Below are experts of layer 9 (counted from 0) of a mixture-of-experts language model. Rows are named router (the router's row for the expert), gate (a neuron's input weights, with its number), up (a neuron's input weights, with its number) and show model dimensions 0-127. Each number is 200 + 30 x the weight over its row's rms, rounded and kept within 0 to 999.
Before each expert's rows: a language model's description of what the expert responds to. This comes from a sample of Wikipedia text that the model never trained on.

# expert 50
South Asian and Islamic name pieces. Pieces of South Asian, Persian, Arabic and Turkic names, such as Khyber, Abbasov, Raj, Khan, istan.
router,168,159,189,244,159,231,167,217,177,148,172,254,204,193,223,185,163,164,200,183,229,181,188,185,238,235,178,200,180,172,230,185,240,189,208,229,192,162,242,198,180,186,201,216,156,198,240,152,219,222,187,159,186,230,165,258,197,164,175,214,240,199,224,201,203,200,162,235,265,178,224,170,217,178,239,182,212,229,170,224,164,171,210,181,154,182,155,261,159,173,240,155,221,163,184,239,224,183,188,163,212,243,232,266,193,178,214,161,180,177,202,172,192,219,205,194,259,223,195,215,169,158,175,149,143,167,215,193
gate1,208,202,246,235,213,204,186,210,207,200,185,180,183,215,209,247,224,231,186,183,289,201,219,233,184,241,211,187,235,192,155,274,230,213,214,156,233,187,207,169,151,229,173,153,235,196,223,183,205,214,168,177,216,184,155,200,216,264,166,199,190,174,194,227,178,194,192,185,222,250,196,232,212,181,267,173,148,193,182,176,126,200,173,151,248,228,161,224,226,234,224,242,198,228,171,222,195,217,254,183,200,273,197,206,191,196,181,168,221,206,200,207,268,235,233,197,196,180,194,239,233,195,193,224,169,227,224,246
up1,201,210,185,193,181,190,200,216,250,217,247,236,206,162,212,148,148,163,189,198,184,194,192,206,176,151,224,170,204,206,257,156,167,299,189,242,181,143,188,228,240,226,187,194,156,216,167,189,203,170,249,206,219,174,159,197,177,163,194,225,158,173,203,145,217,188,227,235,151,200,217,228,226,202,163,242,263,219,205,212,165,200,216,247,192,168,247,193,146,142,184,176,177,198,216,139,209,209,154,171,215,140,202,183,211,198,205,243,178,227,220,166,228,200,219,199,222,211,209,184,211,174,197,142,220,184,198,202
gate2,184,234,188,192,203,176,233,154,191,223,221,207,180,188,218,219,185,188,187,200,136,196,211,215,189,235,181,273,133,188,178,207,209,207,159,189,184,177,223,197,160,211,179,162,198,147,207,184,211,265,194,197,152,175,156,219,172,213,230,254,234,193,224,171,186,227,174,175,258,148,215,167,212,223,168,239,206,198,204,231,183,162,209,200,155,249,135,231,213,190,197,238,208,268,218,239,247,173,198,277,231,191,229,188,222,223,202,248,177,192,181,198,196,178,185,198,204,177,195,267,224,241,225,233,183,243,154,221
up2,177,179,144,221,208,222,208,201,231,227,177,207,202,193,192,210,199,157,156,168,163,200,192,213,176,260,198,166,107,253,145,221,196,162,138,178,166,157,203,203,184,143,170,242,205,156,122,215,235,190,142,216,219,252,176,212,195,167,196,218,167,173,195,207,200,191,196,201,173,175,229,151,206,194,156,181,163,228,182,236,216,222,187,220,192,192,167,211,119,233,247,251,182,206,226,203,228,168,210,235,213,193,209,181,245,208,181,211,203,192,210,206,189,153,237,238,207,159,202,238,171,207,228,225,216,214,220,176
gate3,198,190,217,221,164,194,196,235,233,191,208,174,212,195,245,146,175,160,173,223,208,198,207,183,167,223,187,212,187,269,194,175,190,228,229,204,190,231,204,255,124,188,155,156,176,247,158,181,255,263,199,162,163,272,181,219,122,195,192,193,216,270,175,217,169,164,188,203,223,195,206,223,251,199,175,217,219,179,224,242,208,226,178,243,204,133,148,193,192,233,223,227,191,224,196,215,155,216,193,192,200,235,216,230,201,204,211,209,161,199,210,194,185,142,144,230,195,180,191,215,208,183,142,230,185,208,213,228
up3,156,167,167,245,162,218,225,161,190,202,204,201,166,214,168,206,267,234,210,214,202,209,227,236,161,233,181,223,136,235,196,200,187,145,156,210,223,187,235,251,217,165,182,132,200,182,217,184,185,205,207,256,232,191,193,208,173,177,188,205,174,200,251,172,214,258,247,183,192,175,198,197,127,180,196,199,232,203,214,231,177,163,209,157,227,195,229,240,251,165,149,164,210,171,250,259,189,180,242,193,232,177,242,169,158,201,186,197,212,240,161,227,227,175,215,220,182,192,201,177,205,202,219,147,158,188,236,186
gate4,203,182,208,235,195,198,223,158,180,207,198,246,186,183,190,169,209,227,160,174,242,214,203,241,163,217,221,234,220,198,185,240,226,269,192,219,200,155,170,186,217,207,198,203,234,127,187,249,191,232,185,219,155,175,180,195,212,174,233,175,195,182,168,192,163,192,179,174,142,208,138,169,217,214,187,196,215,227,204,213,197,187,206,229,204,231,167,257,136,217,202,195,220,224,243,211,217,196,208,219,128,214,180,213,230,169,187,222,211,256,194,131,153,185,159,211,200,185,229,190,168,313,181,151,202,182,239,215
up4,192,189,279,180,194,226,208,243,181,212,174,226,206,174,197,200,158,217,158,185,214,151,221,204,234,178,231,199,196,228,183,211,178,204,146,175,224,182,199,167,207,235,243,199,177,226,192,230,235,191,185,117,229,147,222,205,215,160,174,202,208,234,232,198,180,156,171,207,258,258,194,176,202,243,209,232,228,200,150,200,254,130,199,224,246,210,198,204,184,182,207,175,223,167,173,162,257,203,168,147,155,211,169,217,188,209,240,178,196,236,225,219,166,167,169,189,176,204,221,156,254,162,170,159,183,240,175,193

# expert 2
Clause subject pronouns. Subject pronouns and relative who/which that open a clause before a verb, such as he, She, they, who; also surname endings before verbs.
router,213,182,219,210,196,237,181,228,182,165,168,197,232,146,206,177,176,172,213,203,180,175,199,149,189,188,147,185,233,194,116,184,209,191,186,165,155,217,183,206,228,205,170,232,202,238,217,240,164,223,142,181,183,161,248,225,171,206,255,180,183,199,226,231,178,249,159,211,174,184,230,125,214,150,182,230,202,173,164,219,219,205,119,152,207,169,215,232,208,232,176,184,229,157,211,221,218,182,178,185,179,206,169,163,204,196,239,198,235,171,199,191,190,255,140,189,193,237,226,210,198,163,230,189,145,247,172,176
gate0,261,213,173,132,222,226,215,176,151,185,203,201,202,217,204,202,151,197,257,171,251,173,194,178,187,226,204,212,223,205,171,237,158,199,207,219,152,237,251,249,167,220,213,201,196,237,287,207,223,219,239,185,227,228,191,213,187,222,192,168,217,210,213,179,215,194,173,189,198,171,205,175,171,170,202,163,158,165,211,187,173,219,165,213,191,265,178,235,186,178,220,228,261,246,194,194,243,168,155,209,184,168,169,150,219,183,231,229,192,156,190,185,224,243,172,204,209,220,192,197,159,157,230,172,249,185,184,280
up0,133,164,191,250,176,216,195,216,257,222,161,220,171,202,200,194,219,206,209,204,134,237,201,194,164,166,211,210,184,185,281,189,232,198,231,186,264,181,164,178,249,204,219,227,205,175,158,179,194,175,181,224,164,196,182,175,235,183,272,204,155,178,204,215,155,201,239,188,202,239,201,250,218,245,188,228,226,215,169,200,212,167,240,248,163,147,215,178,193,165,205,197,141,158,210,176,175,229,202,183,187,193,208,252,197,151,185,150,218,220,222,234,173,162,243,226,230,173,202,201,240,218,189,192,150,215,234,219
gate1,210,187,211,217,196,232,201,198,232,202,230,226,291,168,241,211,151,192,209,180,236,127,177,241,181,171,202,201,240,219,237,210,249,240,153,195,231,159,192,160,183,174,206,166,218,171,157,173,197,219,194,201,211,191,165,231,226,202,252,131,219,199,203,171,205,219,210,188,240,175,162,209,207,259,179,210,198,242,210,241,223,231,181,219,245,142,150,176,190,196,190,173,257,224,193,213,212,211,214,211,177,195,212,131,248,195,227,217,244,153,155,213,189,227,187,209,158,215,188,159,161,212,163,242,205,217,165,185
up1,173,184,219,260,189,249,221,184,216,158,221,200,196,227,140,135,194,216,249,160,186,231,186,205,215,188,193,240,189,235,157,157,116,187,166,231,195,238,213,202,176,255,229,133,244,157,210,192,237,208,200,210,241,189,194,225,211,234,172,236,201,191,178,191,229,183,238,194,188,194,214,181,216,189,155,177,221,175,165,225,171,204,205,157,223,236,183,171,197,210,183,222,190,227,169,198,221,241,197,195,207,235,220,200,158,251,251,187,195,253,191,164,168,151,189,187,164,168,170,154,189,187,182,224,147,206,232,269
gate2,143,190,197,254,202,181,190,209,175,213,153,150,274,193,243,219,197,190,257,216,200,188,199,167,135,200,239,204,226,242,195,200,196,238,233,183,187,197,192,188,197,228,215,233,185,222,191,218,234,187,191,171,225,191,185,211,211,211,198,226,153,224,240,209,212,146,229,193,224,188,234,189,186,193,257,203,201,262,188,170,221,240,166,208,163,196,178,195,209,233,221,183,241,213,225,176,195,167,209,269,215,162,217,242,162,236,212,133,172,188,258,124,203,223,147,209,231,212,226,227,175,191,230,252,137,210,175,208
up2,155,237,214,230,234,143,206,214,169,156,216,197,188,192,206,224,204,170,192,194,236,183,171,152,214,141,222,172,184,217,187,144,187,228,193,175,184,197,249,204,210,224,191,191,239,193,196,212,188,179,235,212,214,233,211,226,167,167,240,161,225,185,214,208,241,180,211,155,176,189,193,143,224,202,213,203,241,219,270,236,139,149,227,169,166,210,221,264,202,170,211,175,253,204,191,192,202,215,221,196,207,187,180,213,199,169,193,125,228,240,132,227,206,163,173,265,209,186,247,205,229,172,244,236,163,185,250,221
gate3,162,204,211,170,213,184,219,211,190,261,206,232,140,202,244,222,170,200,258,248,207,185,203,188,211,184,215,180,181,152,149,186,208,145,225,172,241,209,180,195,172,232,166,198,236,203,237,186,227,240,228,208,179,183,218,176,243,212,171,195,225,139,218,207,225,221,171,156,188,205,207,166,221,216,193,162,241,221,213,158,229,237,184,193,227,183,196,158,268,231,221,232,245,201,196,219,194,245,216,192,176,162,254,256,148,174,118,157,158,170,178,207,253,245,197,208,190,220,214,226,181,154,209,173,184,206,214,175
up3,165,227,194,174,231,193,190,140,245,182,252,214,166,155,193,196,269,243,239,215,192,197,160,218,179,179,186,183,195,156,133,231,207,178,209,179,204,202,183,105,203,173,167,202,214,174,230,204,210,236,176,179,159,214,232,196,254,180,190,218,180,149,243,226,213,208,225,168,140,203,232,191,204,209,186,212,196,195,201,236,257,250,212,135,170,163,202,173,179,230,200,225,229,195,166,197,187,210,244,177,200,203,240,239,166,177,158,178,177,195,255,158,249,205,208,223,178,244,208,193,226,176,189,214,148,226,201,205

# expert 51
Ships and military equipment. Articles and nouns in ship and aircraft descriptions and specifications, such as a schooner, torpedo, destroyer, ft, hp, aircraft.
router,226,196,234,179,162,164,159,144,193,202,173,217,207,250,245,226,221,214,209,239,226,187,213,237,197,149,224,204,180,244,165,157,137,138,150,167,228,147,162,195,247,219,226,203,208,165,203,160,237,197,184,254,167,190,214,166,180,206,210,212,166,216,182,233,229,175,160,224,165,197,205,202,208,227,168,220,199,208,210,180,202,182,139,164,222,214,238,185,169,176,251,167,181,195,266,206,187,207,210,213,157,227,165,203,217,218,209,250,190,180,201,162,214,172,222,175,228,217,191,197,204,231,158,280,165,257,177,181
gate0,155,150,154,191,213,195,241,205,275,205,159,236,209,210,200,143,276,207,200,194,211,186,217,200,219,157,220,149,212,201,184,202,179,209,230,244,220,199,145,203,215,221,216,215,186,172,187,172,228,229,177,201,197,198,244,203,194,215,200,242,142,185,167,179,216,213,228,225,210,175,162,243,144,173,208,218,176,215,175,159,172,189,220,160,230,225,151,142,181,202,214,191,243,177,243,229,250,219,184,175,152,212,222,195,206,211,200,218,235,214,216,216,270,231,265,164,239,228,244,173,219,198,224,217,199,197,167,133
up0,152,130,155,178,187,205,188,188,227,209,147,219,213,163,192,179,275,226,151,217,228,188,201,199,255,188,233,141,190,189,144,212,156,200,197,222,184,229,154,227,187,201,222,189,196,199,197,220,196,202,187,224,164,183,264,189,228,192,201,219,152,182,181,188,182,238,195,269,219,172,183,205,165,180,220,222,230,219,200,176,178,202,201,157,221,220,147,184,185,240,261,191,211,183,249,222,211,216,211,162,123,175,208,153,224,200,193,177,234,228,210,206,238,232,252,161,211,228,243,184,245,194,183,225,221,221,149,160
gate1,221,254,198,194,250,229,176,204,270,219,186,236,234,173,243,207,175,245,163,185,195,238,187,173,198,207,195,250,149,218,191,177,169,184,259,196,227,177,211,185,218,199,189,235,193,182,225,189,200,194,183,175,188,207,187,175,209,244,210,231,157,249,156,144,266,191,170,279,176,169,189,195,209,163,212,185,232,184,246,237,239,162,225,149,170,164,184,237,169,207,217,205,221,176,223,180,214,193,184,223,208,255,205,190,155,174,174,202,207,176,150,242,158,166,222,179,202,166,225,243,226,243,194,163,213,163,180,152
up1,193,185,196,132,216,208,186,199,213,171,166,220,209,202,215,214,174,175,158,196,293,204,194,172,209,204,199,192,236,274,213,191,188,271,194,127,165,233,198,174,194,188,191,249,179,245,146,189,236,210,187,216,194,208,180,229,194,242,204,181,126,162,144,179,239,181,150,191,124,175,239,229,189,120,217,176,185,183,201,213,221,204,182,195,194,213,209,199,215,190,243,189,214,247,212,209,183,185,210,198,203,255,163,186,219,144,193,225,175,229,142,226,191,156,177,222,215,185,176,207,241,216,191,222,197,210,187,176
gate2,192,151,209,199,209,204,200,174,218,197,162,220,224,272,199,197,217,185,179,232,206,183,150,196,186,196,208,189,259,232,208,196,184,192,186,167,225,213,212,190,217,147,231,149,129,223,216,204,224,291,215,146,176,157,232,194,230,171,191,239,151,195,189,181,215,200,172,167,258,183,217,199,216,237,226,227,218,178,207,105,195,151,239,157,242,203,191,225,187,218,198,147,201,191,166,214,221,206,186,178,212,223,150,184,209,217,243,196,176,243,218,208,208,237,213,269,215,168,196,179,182,229,197,256,148,222,205,194
up2,216,207,223,185,209,166,161,262,227,218,256,169,207,158,238,154,208,165,195,176,223,126,197,241,225,210,150,183,194,194,200,241,198,190,218,246,208,247,237,225,180,206,219,201,210,141,145,225,204,161,161,203,189,216,195,170,218,179,212,218,232,247,170,222,214,229,187,258,238,173,203,183,151,200,155,146,244,202,203,200,239,226,213,210,201,279,191,199,173,193,195,187,208,234,190,202,152,147,188,214,186,242,258,187,189,211,209,216,180,217,203,205,142,201,225,167,183,207,207,210,227,174,184,226,184,289,223,173
gate3,221,219,202,211,147,187,226,233,199,236,156,204,250,229,212,219,228,205,177,202,257,219,185,248,156,187,231,164,160,138,228,211,221,184,234,185,213,224,167,172,188,241,187,160,181,179,149,207,214,221,164,201,195,210,260,157,200,189,158,149,201,240,218,207,157,204,179,175,211,201,191,179,168,163,168,215,225,249,175,141,223,206,202,146,230,211,169,198,180,119,201,228,237,191,144,163,204,234,219,248,171,192,228,208,219,198,154,261,220,196,214,184,184,173,224,217,241,208,168,192,238,146,182,177,182,172,175,237
up3,205,245,187,205,197,235,177,152,170,186,174,187,229,207,225,239,246,181,164,205,176,178,198,207,143,181,211,186,132,186,193,169,244,210,236,219,173,149,203,246,222,226,177,192,208,120,193,247,216,193,141,214,258,196,213,184,228,178,225,201,203,211,277,219,170,171,224,169,180,201,244,145,211,189,195,241,158,222,156,235,246,244,150,174,211,165,205,160,187,214,203,177,246,176,188,177,193,223,178,208,208,189,183,174,187,195,188,272,219,216,225,227,197,225,214,197,260,217,255,210,217,158,195,185,231,167,186,234

# expert 3
Accented letters in names. Accented vowels and other letters inside personal names, mostly in sports tables and lists, such as Dámaso, Düster, Éric.
router,206,186,212,167,198,189,197,174,142,194,186,185,235,259,205,211,156,229,240,226,163,153,198,193,137,222,169,163,210,162,231,177,227,148,188,237,238,204,229,218,247,198,204,206,146,172,172,250,188,239,143,168,218,182,184,199,202,174,159,234,190,204,209,226,185,180,156,208,190,177,216,157,257,239,189,174,214,220,173,183,214,184,190,181,143,219,204,245,231,166,160,188,244,224,222,209,190,253,258,148,196,216,144,202,202,174,200,225,211,169,219,196,180,150,233,235,173,225,160,199,168,185,161,222,142,185,227,230
gate3,236,195,237,179,187,201,212,211,212,222,200,156,190,196,239,169,236,194,231,177,209,196,233,159,279,216,145,229,236,183,206,116,202,165,209,230,227,185,205,273,191,230,237,205,153,267,196,211,189,236,205,205,191,212,182,263,172,169,187,215,257,191,227,214,171,206,159,220,213,193,186,189,223,211,223,233,154,242,174,180,205,212,268,190,209,200,188,161,236,180,230,174,158,155,149,237,220,194,218,212,204,179,204,196,217,189,242,177,193,177,173,170,215,193,176,260,151,266,252,190,181,193,172,170,196,169,197,204
up3,198,192,223,212,176,204,211,196,174,236,164,183,182,246,192,192,177,210,197,253,213,195,172,204,216,185,183,207,178,157,219,214,213,203,165,223,220,192,247,190,221,203,160,204,221,218,170,152,154,273,255,268,219,177,208,226,206,216,192,199,133,211,210,235,261,262,146,216,188,158,217,206,202,216,157,171,158,209,161,244,204,180,185,172,229,204,217,193,198,203,188,199,210,166,244,178,153,194,144,187,192,208,142,228,259,207,240,199,224,287,223,219,190,211,169,176,214,178,195,270,191,225,203,232,160,178,214,249
gate4,193,181,231,203,159,194,189,195,166,213,207,212,193,222,205,188,245,194,243,156,199,162,190,160,203,163,178,218,164,183,187,235,177,200,278,142,243,198,255,223,241,120,252,170,156,233,183,184,229,180,207,219,175,200,210,165,147,211,167,187,149,194,188,203,165,192,212,161,214,250,236,189,199,221,177,165,187,230,235,202,171,200,243,152,197,210,187,180,259,172,194,191,183,187,149,216,220,221,218,206,167,150,225,216,146,162,230,214,203,224,215,181,247,184,209,207,188,211,147,139,204,210,141,231,235,160,214,202
up4,186,245,208,194,188,218,241,212,168,201,165,251,190,249,154,188,177,220,234,152,144,204,148,189,199,200,195,206,156,228,198,232,263,213,202,186,176,211,222,258,211,196,215,210,209,207,232,202,212,170,215,249,180,268,175,180,221,221,133,184,187,232,200,227,160,174,245,194,252,233,191,180,171,218,190,177,179,193,226,213,192,144,200,211,164,171,183,242,219,194,221,210,203,167,172,172,148,182,195,142,165,150,219,150,176,141,198,165,219,216,206,163,170,230,190,250,190,236,191,214,214,204,147,173,190,149,255,189
gate5,214,190,173,190,230,238,189,158,196,205,232,161,216,224,158,223,164,198,191,186,228,168,231,149,151,209,232,191,205,199,219,171,201,154,245,136,174,205,163,186,216,197,187,216,179,161,127,235,198,189,202,230,205,152,205,193,102,147,198,235,235,249,172,151,219,199,196,226,229,190,177,164,155,216,223,206,212,203,188,189,229,174,271,191,165,186,119,239,194,190,253,248,165,186,184,189,206,209,239,205,217,249,226,183,188,222,228,164,192,221,203,204,219,211,170,248,181,208,182,214,194,195,221,232,167,178,247,199
up5,210,205,171,172,237,200,230,205,192,171,228,216,217,178,186,220,230,184,184,261,234,219,216,219,190,231,172,232,173,193,174,187,241,210,263,153,169,206,225,235,273,213,183,209,201,232,205,219,171,238,259,175,226,209,201,257,198,222,173,141,240,222,188,205,257,179,237,199,163,150,176,201,165,191,205,260,243,156,182,196,212,134,200,201,206,169,207,232,173,184,161,164,240,187,287,202,224,191,185,195,196,213,195,196,234,158,179,182,201,215,202,168,163,250,217,212,187,180,235,220,232,189,243,202,174,160,131,211
gate6,158,174,174,181,172,168,179,184,180,246,163,191,213,222,255,174,205,205,229,156,215,199,208,164,156,166,150,162,172,161,193,180,264,179,172,225,233,163,214,210,189,199,224,188,224,204,199,233,171,193,174,227,194,266,248,192,197,215,203,200,213,243,208,183,182,211,157,245,199,196,204,196,238,220,183,234,183,240,201,137,186,230,158,230,149,173,194,237,217,220,192,209,149,177,186,209,164,154,218,217,229,191,180,189,184,214,206,202,223,216,211,257,176,136,216,248,224,230,168,277,219,231,272,191,155,142,199,207
up6,259,203,218,169,198,229,211,175,205,190,193,209,175,186,141,191,226,229,156,259,199,248,214,199,218,188,238,242,207,233,179,207,212,210,199,170,208,228,156,223,174,251,200,230,180,163,201,131,227,244,230,166,195,138,207,155,192,188,185,191,201,192,216,197,260,165,191,167,168,207,199,201,174,192,210,199,195,166,225,230,160,201,214,225,284,255,184,206,204,192,160,192,224,243,196,179,214,238,193,198,153,177,165,166,216,196,210,162,228,250,161,184,222,283,177,210,207,196,207,107,209,198,158,174,218,218,188,168

# expert 0
Personal given names. Given names and pieces of them before a surname in biographies and lists, such as John, William, Gustaf, Jean, Edward.
router,146,193,219,151,194,257,212,249,181,195,147,174,179,221,209,215,147,198,236,221,208,146,225,215,171,248,147,191,249,189,213,179,184,192,211,228,216,207,223,254,259,181,184,229,223,215,239,222,136,222,128,126,199,219,183,183,196,176,192,181,240,173,218,238,231,186,162,166,198,168,209,201,182,228,198,184,207,209,197,226,165,200,211,214,141,228,182,162,184,253,145,168,214,180,253,207,190,220,195,211,162,243,184,244,227,202,195,146,223,166,174,198,166,200,163,173,208,242,208,204,162,167,192,217,198,223,193,171
gate3,152,236,203,194,229,232,233,189,239,219,181,239,242,236,186,211,181,189,131,190,222,177,161,208,235,208,212,203,217,214,178,188,193,220,197,183,236,168,171,205,188,196,217,280,214,225,200,182,218,233,204,198,187,190,211,188,161,212,150,183,207,217,197,221,173,187,144,191,262,203,232,222,199,214,159,184,233,263,191,206,248,201,204,204,171,236,193,220,162,214,253,175,190,199,186,238,175,103,215,226,189,154,219,160,259,199,144,143,147,202,246,222,185,214,220,196,222,209,202,245,190,213,208,238,208,125,188,160
up3,237,169,227,225,175,200,217,247,205,186,242,135,186,188,211,152,150,208,210,218,179,250,227,196,183,223,153,210,189,231,180,248,200,185,174,197,188,215,195,194,169,224,179,167,226,211,192,195,176,163,165,194,238,246,133,217,242,215,183,179,159,186,199,168,231,221,191,176,118,182,177,200,182,146,204,160,196,163,211,167,186,192,161,191,229,193,180,154,241,177,159,234,186,159,216,206,248,250,199,167,189,232,194,215,165,242,202,266,230,196,153,189,206,175,192,179,174,177,186,148,229,197,194,155,169,274,230,181
gate4,207,217,236,162,239,169,149,204,216,193,222,220,163,182,262,192,162,226,196,163,241,177,252,184,199,167,197,170,223,176,227,206,239,237,169,216,188,190,223,218,206,152,273,196,249,239,167,249,173,150,230,191,209,175,158,172,196,239,176,228,210,229,178,162,219,241,160,177,189,224,186,215,201,214,175,215,209,214,165,169,173,201,215,168,231,245,186,244,134,195,250,205,225,194,207,184,169,174,194,244,224,166,249,172,226,238,190,165,249,129,215,210,159,170,189,195,220,246,177,196,179,171,195,221,222,158,216,182
up4,219,214,180,181,208,209,201,184,229,158,246,204,170,202,210,222,269,190,159,164,228,209,223,215,204,223,222,228,268,254,188,224,212,141,123,199,239,215,173,160,217,223,199,243,227,220,229,180,244,193,200,200,186,225,240,214,153,207,210,169,215,225,206,163,194,110,222,174,196,211,214,216,188,162,189,157,218,208,201,170,235,216,165,214,131,221,189,270,191,173,248,214,211,192,210,238,172,207,199,227,200,212,159,186,189,197,199,199,130,210,248,240,235,196,149,228,177,201,229,219,201,174,234,215,202,262,173,213
gate5,209,199,191,178,235,252,175,173,202,199,192,196,260,212,154,149,220,218,188,230,131,156,253,208,187,151,157,214,236,200,189,256,175,186,217,197,147,153,182,155,177,177,222,184,162,172,189,223,257,202,145,205,226,204,157,178,187,201,231,198,179,185,215,201,246,201,193,150,199,174,161,209,215,194,216,177,194,270,208,211,204,185,233,196,194,173,135,219,203,261,216,223,205,163,228,163,168,267,180,215,197,222,196,208,239,239,220,191,181,207,216,171,205,218,201,134,120,220,221,192,220,161,187,167,181,207,196,226
up5,218,245,211,203,216,196,151,210,172,205,215,220,223,228,240,206,196,213,190,188,239,128,206,189,139,192,180,165,233,158,219,187,190,228,250,194,234,140,174,136,188,232,228,209,164,240,190,216,227,218,210,208,189,182,164,174,212,157,225,209,179,183,206,206,207,201,213,149,130,222,217,155,208,184,196,200,182,190,175,160,147,177,187,138,203,230,217,217,159,190,162,190,205,202,234,231,101,214,248,208,124,165,248,213,160,182,203,207,231,222,186,159,210,216,224,152,211,202,162,187,193,197,211,193,215,175,176,148
gate6,219,204,180,243,234,204,183,215,176,216,226,187,232,229,214,211,172,226,221,194,214,227,242,189,205,220,177,248,170,134,196,190,177,242,245,235,213,200,178,211,220,198,195,173,191,230,177,262,173,214,182,172,237,216,212,259,174,239,129,186,219,136,189,238,203,261,149,184,158,229,230,198,188,182,232,183,257,228,225,231,244,253,202,183,242,170,168,187,166,176,203,224,198,172,190,201,222,173,170,187,240,204,146,208,186,179,240,207,220,223,129,233,182,175,195,170,217,177,165,177,185,160,148,162,197,190,252,171
up6,190,196,220,180,174,192,233,199,187,177,166,204,191,188,202,163,153,219,203,136,206,169,190,181,221,153,197,177,195,204,224,248,238,139,184,223,201,223,165,215,157,141,186,212,198,187,208,171,240,194,233,220,159,182,217,176,224,140,224,226,205,205,245,153,146,160,248,216,227,211,164,208,249,184,204,202,186,147,234,158,119,185,211,183,182,168,236,179,221,187,187,188,209,192,224,200,199,177,166,206,170,132,222,190,160,271,193,176,138,206,221,217,170,165,207,259,227,164,194,124,198,210,221,216,215,189,199,202

# expert 31
Sports-report prepositions. Prepositions and framing words in sports season and match reports, such as Led by, Finals by surface, against, after, before.
router,174,167,167,215,175,189,221,219,134,211,170,221,156,239,179,173,210,252,180,155,243,230,209,186,225,192,156,196,182,195,184,183,178,189,153,218,250,246,141,184,187,252,206,197,236,157,214,237,223,237,234,200,203,197,202,203,159,209,169,168,203,163,186,234,196,222,214,172,162,243,174,260,197,161,206,165,255,215,252,218,225,227,195,196,230,176,191,166,212,212,165,162,183,217,178,180,192,151,155,194,246,256,227,243,155,155,161,205,196,250,218,148,178,247,239,214,175,221,199,159,212,166,211,187,186,198,187,220
gate1,206,236,201,240,195,228,171,182,235,239,193,153,219,193,223,167,185,211,201,256,212,203,162,212,205,176,172,210,217,212,192,169,228,207,190,171,224,214,249,186,181,205,202,172,226,156,180,232,212,191,171,175,182,204,118,135,169,165,181,205,182,196,202,190,212,240,184,227,196,185,180,244,224,210,196,228,273,206,196,192,262,240,216,250,201,202,94,196,165,216,164,203,172,144,159,153,166,206,159,184,236,203,151,206,161,202,186,265,153,165,182,225,180,194,182,221,181,191,228,175,177,208,236,252,204,239,205,184
up1,191,196,245,139,212,202,236,217,186,179,215,218,186,222,203,212,211,249,190,141,158,168,238,241,205,207,199,226,188,175,207,191,128,150,228,194,141,199,207,209,218,208,175,189,125,240,202,199,210,202,228,200,193,187,248,260,252,198,219,187,212,159,175,206,211,189,173,179,212,170,251,130,241,198,241,197,180,175,180,202,150,159,159,187,266,203,268,161,216,183,200,207,185,223,252,252,188,202,188,215,182,198,212,183,249,228,182,158,251,253,209,206,168,228,181,177,209,174,187,210,251,183,203,198,177,218,232,188
gate2,209,157,215,222,149,194,189,230,217,192,136,239,211,208,165,157,147,199,183,175,216,216,217,200,183,200,177,216,218,251,164,220,221,197,204,157,175,177,183,189,220,218,158,222,216,182,190,207,207,205,199,192,193,163,182,224,217,240,195,184,179,229,204,157,255,192,224,225,204,268,252,201,206,207,210,235,227,221,142,169,178,186,177,191,220,184,135,171,216,198,156,136,210,238,174,191,151,207,209,232,132,189,253,238,174,175,183,193,192,167,168,150,210,239,213,198,178,244,178,180,201,181,214,126,219,113,172,167
up2,157,223,191,201,223,244,196,195,211,234,259,209,205,169,216,187,212,212,180,187,171,176,172,183,159,238,226,209,208,165,174,199,189,196,233,189,208,213,245,160,193,183,193,174,194,202,215,207,176,178,244,177,200,186,209,178,165,201,190,240,187,151,181,191,137,201,197,173,208,97,154,173,208,204,181,231,153,160,216,212,245,236,211,185,165,185,275,177,184,150,254,242,174,167,199,239,245,244,208,199,259,226,160,204,207,218,205,204,200,191,219,279,189,173,207,224,219,227,179,235,203,193,173,251,180,271,234,230
gate3,186,238,217,176,174,176,163,184,168,209,184,181,150,147,207,161,257,165,169,228,164,174,174,191,198,185,174,238,217,217,262,225,214,225,195,210,154,179,162,230,195,205,197,178,184,210,213,188,171,211,207,177,182,219,206,244,195,161,180,174,214,140,212,241,196,218,231,203,285,214,254,231,210,184,195,164,191,173,175,191,213,197,263,207,151,223,202,161,195,278,192,228,253,230,130,233,167,209,203,175,201,255,228,143,219,189,214,201,170,257,184,173,205,196,164,177,209,195,186,173,218,182,186,196,245,224,144,211
up3,199,154,220,209,165,178,151,199,220,170,262,165,242,219,164,219,179,191,191,188,221,202,225,227,191,201,199,220,229,178,181,205,133,168,208,205,219,205,212,127,178,173,212,194,246,220,183,197,179,205,186,207,219,199,178,176,260,158,177,256,227,249,211,155,251,213,160,200,122,192,187,179,246,171,244,246,190,204,176,193,170,208,197,201,220,242,205,228,192,146,194,200,185,176,203,216,254,178,152,234,214,136,171,221,233,189,163,197,168,173,184,159,146,190,248,215,203,219,169,207,174,228,243,185,213,185,245,145
gate4,202,183,181,210,248,204,183,220,194,141,213,169,165,244,179,176,213,212,177,201,237,178,215,208,231,237,179,180,215,194,220,196,217,192,171,213,238,228,153,165,269,198,299,212,155,234,140,225,217,184,245,171,205,204,164,164,219,200,198,237,209,139,192,189,203,197,210,234,201,173,237,217,238,193,214,158,208,159,228,141,206,201,208,183,181,219,188,205,155,158,144,182,153,211,241,183,177,175,145,225,195,213,179,219,245,213,192,186,208,201,191,181,129,233,223,178,246,236,226,200,268,255,178,203,178,184,185,196
up4,202,222,209,158,169,269,131,218,239,243,213,201,207,169,201,175,161,280,214,156,178,205,201,222,186,195,218,181,220,208,148,216,218,189,211,237,206,189,214,211,238,228,194,171,167,191,211,179,168,239,218,245,175,203,227,148,189,177,177,203,186,240,241,236,182,200,187,188,185,195,199,139,192,157,180,178,235,267,136,187,139,149,215,226,192,167,183,194,218,214,163,235,185,206,242,166,213,227,159,164,199,234,245,204,146,228,235,196,166,206,170,185,187,226,204,159,166,190,226,205,138,212,189,182,257,203,188,218